Experts of a small language model: 12 layers, vocabulary 4048.
Below are experts of layer 9 (counted from 0) of a mixture-of-experts language model. Rows are named gate (a neuron's input weights, with its number), up (a neuron's input weights, with its number), down (a neuron's output weights, with its number) and show model dimensions 0-127. Each number is 500 + 50 x the weight over its row's rms, rounded and kept within 0 to 999. Numbers have three digits each.
Before each expert's rows: "gets" lists some tokens that make up at least twice as much of what it gets as of all text; "comes before" lists some tokens at least twice as common just after its tokens as in all text. This comes from a sample of Wikipedia text that the model never trained on. Tokens count by the router's weight.

# expert 23
gets: " to", " that", " of", " with", "ing", "ed"
comes before: " the", " a", " it", " his", " he", " their"
gate0:547500480499458550549486490513430484476555493531463499502519436534481541558380585518365508535564493522527441482537429560498537541485476377483506406560540544470572508514569439509520588539464473435524508394568460461518486586499629490484488550505480542447511418490518451540573531479570473520452421476418511491548449485421428425471467588473521470528458594517603524435474474493463437492464
up0:508526604567516533538573533545570525452502685470499433522527516507513449482536511455505501530475456552539535495339560501454536514402501519546438511537563537458571498511507374523543450496494492541527567443475506503584529458547533459534505461499536524547480401484462576495457642493516437493501538557498449496515581441522505421487476431540436368463484438501463459525447502494519510496553
down0:520510522487466471458458509607575515549508502456461558432489451493444460546512484483471523523640540525488560422481522554468474531511445505438528554504560522641536478574507521483497508474468415435462455429544587487488517508472419465512640540413523543496472413411473438409546471558517488494452487538515519608506465534368548499475492548497529545504569498514565561448492439522470397520425

# expert 107
gets: " from", " of", " between", " in", " |", "|"
comes before: " the", "\n", " Year", " ", " Team", " Candidate"
gate0:458414530566465493540548584615495448506458432492470511526477402525590494499444521518511516522459543455401446539459559505518580548603530495416557512470479506509519534545505473518468483552462470448513546482436635410498449510485416457545480524555539421456572390426446534467516489507414516413586486502422506500429541450502530558425486516523444486561441511450568496472440480507555589503448
up0:470509466408516477545436493510487499502508448565463514502493405526523436513498415544522425543405452457428452551387530414528464571485421322516433549524475464472412532511497406545508452480526467446531479482493487442483555491497528489466484438513451460474604521449515491433510528490464526485393480483525408482577482501599488605455466627473506543452512453565490410505497513534540540526516
down0:474477508486549514600404481518510525440553512514527453508546476497496468478521523474498459516471562439579504463469435518522497510457413529511589514430411411483538384521527520558426498447481443483635497476551487557505449605443552546542561465475504445572411474601488444489549492568486467477532536571504454550535471506376469394568456503501431594492458441535489513545404507581467462492455

# expert 94
gets: " of", " for", "ing", " and", "it", " to"
comes before: " the", "ment", " of", " and", "ig", "ted"
gate0:460463451521518449477467465463476494454440503519564424508601500462467523485538528510496452434484458487603540436537514415609545445375517553612575502462522568514517452548504455471508486516520511482462497573514500524431510653495489523484553551384408483500508444539500452491469478608475478442591540458492408473565516504539583427512512556565516424475385498437479541518434534530465494487517
up0:497492601478499523525532523414532535487427560491496507379491456450532457417601480576510535499517573492489507552462486570509479565503476344561473578531371556488592513457498422426461524489495425485509531513469494516492539492434505546463459534538510511443550481482487543496505537444570543601500474432497438541524487605488507462539613513436498507407535520430462502535520460447455640489535
down0:480539496550557386509462498506484499464537513425449543521526488523518533439538527507451477392481482564599460504488515426513407536458598496546477624490432476511521542415455454555466490557510496599641526580459469491568602416408553406551494470446488583435487608504445524447608459500461458540506583483480579544509538492491483544514505475508479514459450507510528468524496524492548534470559

# expert 122
gets: "ical", "ic", " known", "ed", " the", "able"
comes before: " to", " of", " for", " and", " in", "ly"
gate0:424476508538553518472561453516492438428546435512519522537455575451628518489504486489423500460458592433475424478489460505523479443540618421594507463505455469503479458397504597573651526475527443576462563562501524585497528503544461529445562466538544444489508466533512546539443484537503625400464498513557515528529542482487526482566572531548378450579495533481464492495540507496506520516522
up0:519532566467483558388479436362524396469599532559467505519511515474608520541493505471612524531392470590450455476438435490522558556439552471438483456430450500422506523547514466575491445451492446499429490568555483480515506466507521517519476500530506511400368571565591508475502485525514462490508518526555529536475479458494611502586450523519459504489503447496577502504509550433524517532388
down0:468536525502569574383528437442558398494589483547464477596506508487518486508492543593411418493558527585451522408435469477554410537513538528501462483480539547516491508415503617397572507499416550445475458564486497559482593478542503476501487453415553521584456510524472443434459550501502459470475417583533451486474468567505447494480543528437438525484520494577509497487520435587472456569506

# expert 11
gets: ",", "s,", "e,", "),", "es,", "a,"
comes before: " and", " which", " but", " the", " a", " who"
gate0:584432495491481573551522573548451601443405474497500454509468495456391538575442544473580499509417492531467476563546465548504554542491621532439429548454500488519491516540585510491533455427415505512426503483528467473378446453530454508513544478458564476512418498518492513506523531371505466563422489455522438518435433495428501510467485518487472569552485590542527478436532502645476477562515
up0:471489478530519374540533538445517452575590508487495531563506537458448563448472521424515416530628419497424442446470530508502492497529495536512503547528489471440491534499551419602482507500592448538557518364514528436484434434459494553559421468529519372491457488469552535382541539546515518516513485496386468580505530503530448467408582506462521548494468442489426480460536572521507462491461
down0:538438546490510634489493548520531548463413478465551493577512459593463599654532473556517541556478437561550480558462470534507435519515533516491473531445495555510500502494465551465486445473456518447511356586555535527482508419505435531472435464567485521555558465506510474470488465494529547554386524506598464534539546452512475483551455504471416487570506478528621470486503496567370526432501

# expert 95
gets: ",", " f", "a,", "f", " F", "ia,"
comes before: "\n", "===", " ===", " United", " U.S.", " England"
gate0:495495523468516531491478498535522438492546489478514502505561467297512538549489561487572413574531484469518492457447540470525605570559390468535498454511461480513540599558551523501442527385462503438463486516535567551523527560602572494496489518410545492497542499518450529525506501431539382481492462462470513407564564565538470430556418450460556459493530537436506537463478538501437516390505
up0:466449532474462469479405483511472450499521400590399539506392544487505493458555506563421445522478562507489412458438471504499516454489400465541549532478477412435525459552407525394498499473517492472512471537472450500514452391523433448513522533516407503560557462533434528565478487424497489489466477472439496569493550422475477445448388513552463446433470387520441514541452604485570443460544
down0:407488492530550443434472509483575506470460460426497440482502514545505527431482546508425478582515515549513521439486469529568446556527496532463512538526356425509568552504425390497507480562555474495491488487523483430472488463558530520418469562420514473509475482531450477632466501440547548534575557504472461524495390577599528477594565524543582487530466486426569504403581479495423581511455

# expert 81
gets: " 197", " 202", " 196", " 194", " 195", " 198"
comes before: "8", "7", "5", "2", "9", "6"
gate0:492451526484550488510472573477540553468570519500490556543498491541547516417509421505580538523580571470539473484511543500499443490381457491488487478481484479514564531577506465467527544475468513436469463405431544513537591617531488503450394412522419429562591620516403433495553453502510466486511425488510447562468525487561515604457481539565445489573444546533461501460447488507483479347500
up0:577500563425423604538441503501480505573493546436529450467446536405499417459414558550501506524547549423503445490621488510481532514468523508485485539551485532460438488534513553447429522540412519535467495546528401462469571419492472520498541514479478540460558572571475494408488506459435508487430507551540480459412454559522447391544522530453488449432586406520456484432477592449519551573561
down0:435561479448555473505590503472486555504455516538493548435539491551447530392575537531489473469502489486449517605486562529545475448360525435511488611468504493508549495471547402513460498432453483523544493512543450475410451484463525525427485492507483556575464480483496528605501474528522406483458572544476561523553504524528410446506437321582537469441511503500439473527500481397469477578568

# expert 20
gets: " of", " and", " by", " with", " from", " as"
comes before: " the", " a", " by", " his", " an", " her"
gate0:490429407527469527487534578504506512500571515594478510464556513518506484562495473519417446582501446580551503452479525568535497468487513501470539454524507475510469437441476474512470463427550539471529538436525527548574589545516488562577457499398520556448419483505375577433440510545480475558533599550465548427579540550580482519495604540473491534469370499485590455477508527408533598562514
up0:471363623480464525486574488555417478476503469420557517516544540483468602503545506445469510518483505508558411538467538469500352477473485590481596524528580437516559423593424553482553578521556427520501507470488453549551503580566540451589448466442514514484516500464559537546535541551421538421441550455541500479576485457522506516522482500438491457402536555511531514478432503520438451490493
down0:577599580546537565486470480338473506517582589448457463505475485484490467516504436522447472412436534443479520509530537395490421528547481437501439471496517498605498582510583549542434575515543493411426464529539529432527515538432515471543531491518552498538530471516501449461493536563389498533476488470528399506476487469405467523483494570502585479485434387569515466516452591545492498507551

# expert 115
gets: "|", " 197", " 201", " 202", " 196", " 198"
comes before: "2", "5", "1", "4", "3", "6"
gate0:547470511559562520477436521453474453462585482511464538500471543483579506430516412576638529516514473590486413545552504544409432529474483471481555548533374469511395432480460556509574535441541456512533528496556539469568510476561505470478602467539503533564484477437449440437485509493579487496519445523505426488544487518586529437471543504455495510523591613555422406446512504436542479427483
up0:515467529493512540604470440603468461566560591414471502530459483487462544568502484495671472470543500489501594492530550441501413571466542536543458558520452480463505536464537507554490516489450611409546430439479559474549558517472537497579487427487562467519484453537461458481468498586592540564498492528520462464420567581549454635404527467482459494428446482480507446522508484484465527489531
down0:451525555469599459540496607499514454517452548566483553575422587458405463347546540504424485437466533488461526559572458500526571439494529544511487579499495535516559477530501503428410545481435595482582507488578564478522573469465526500519519532487487504488492493414421613483497475548543509411493505474561523536533502442498507456486421418497445510427404505449502421460509481512495605508455

# expert 96
gets: " in", " of", " at", " to", " by", " from"
comes before: " the", " a", " his", " 200", " 201", " 199"
gate0:380502487567460389511555495508526453554445475567498498529493532483523502496454538531518592538524498426506473631491492521472571422501415474536429506505457587520401486477513403519556537480464428507437560423445606454473471510464517492454463578554554422568566559496492570454504415486459493445514584500459433464486408515594551490538462543524539526495482474474441581501462584436562455486490
up0:541531394517565483477420503527521436481513552560483578543462480485522419500500529568532413532523501432482488513465460384536397511448550410507619506565461448485537476454445585590435505598577508482468483435452481517509442433426482485527486538574434484527465476548519556495477525444502475559503499565446610518586518555529461385540422497468477499444437495472497466476514581560525555528424
down0:469494457527523471486562485582421465530450470519506502479523448405534511486503456444554502522549538588517506544440466580455554489500463516496437373443532608457547548459562458479443519518563506523490508471537549392480521557531485382526526494458421444548543505390559429549466463521501546509447539479489420553355475460490538557494453508567502544566530436498578501507509346458490530432467

# expert 125
gets: " of", " with", " for", " in", " by", " to"
comes before: " the", " a", " his", " her", " their", " an"
gate0:538493438541459483506486590573467509538489573481509527554526471528485525530463471649449511507415480488516506514548512578530408494552477538492442540595462451481470484528451414532596451495552386553531495603489540482467649491559461492515552492567501532594545475578503545569486433515472472501403477501562427497553573454553411461487555465504520438555471542553459553472466486461485512387516
up0:476420521479382584487556531512545444364508428576480443375446505487510480470432494606546502547512576480472437491481582476466507532540423574543543502551540519511555526490434554542445582471411491514606427499433432495456530464462532501460500534497496581496497561476587449490546528437498498464509598505432573494468505422565443451580525568499478471510446483473482530507461393521478502490475
down0:441472463522602463538551464502504516445538530505534429420484448441508475463536528463441373493561484413424461546474478532469568471520503505528485382434479543547475558581560484461479495432461548479518481495489416442490488532573533407522530498441553497501477460492511496485422488456501453423514443516524440595430466391518450622471405485494430545492599567544553446474577518448414484547448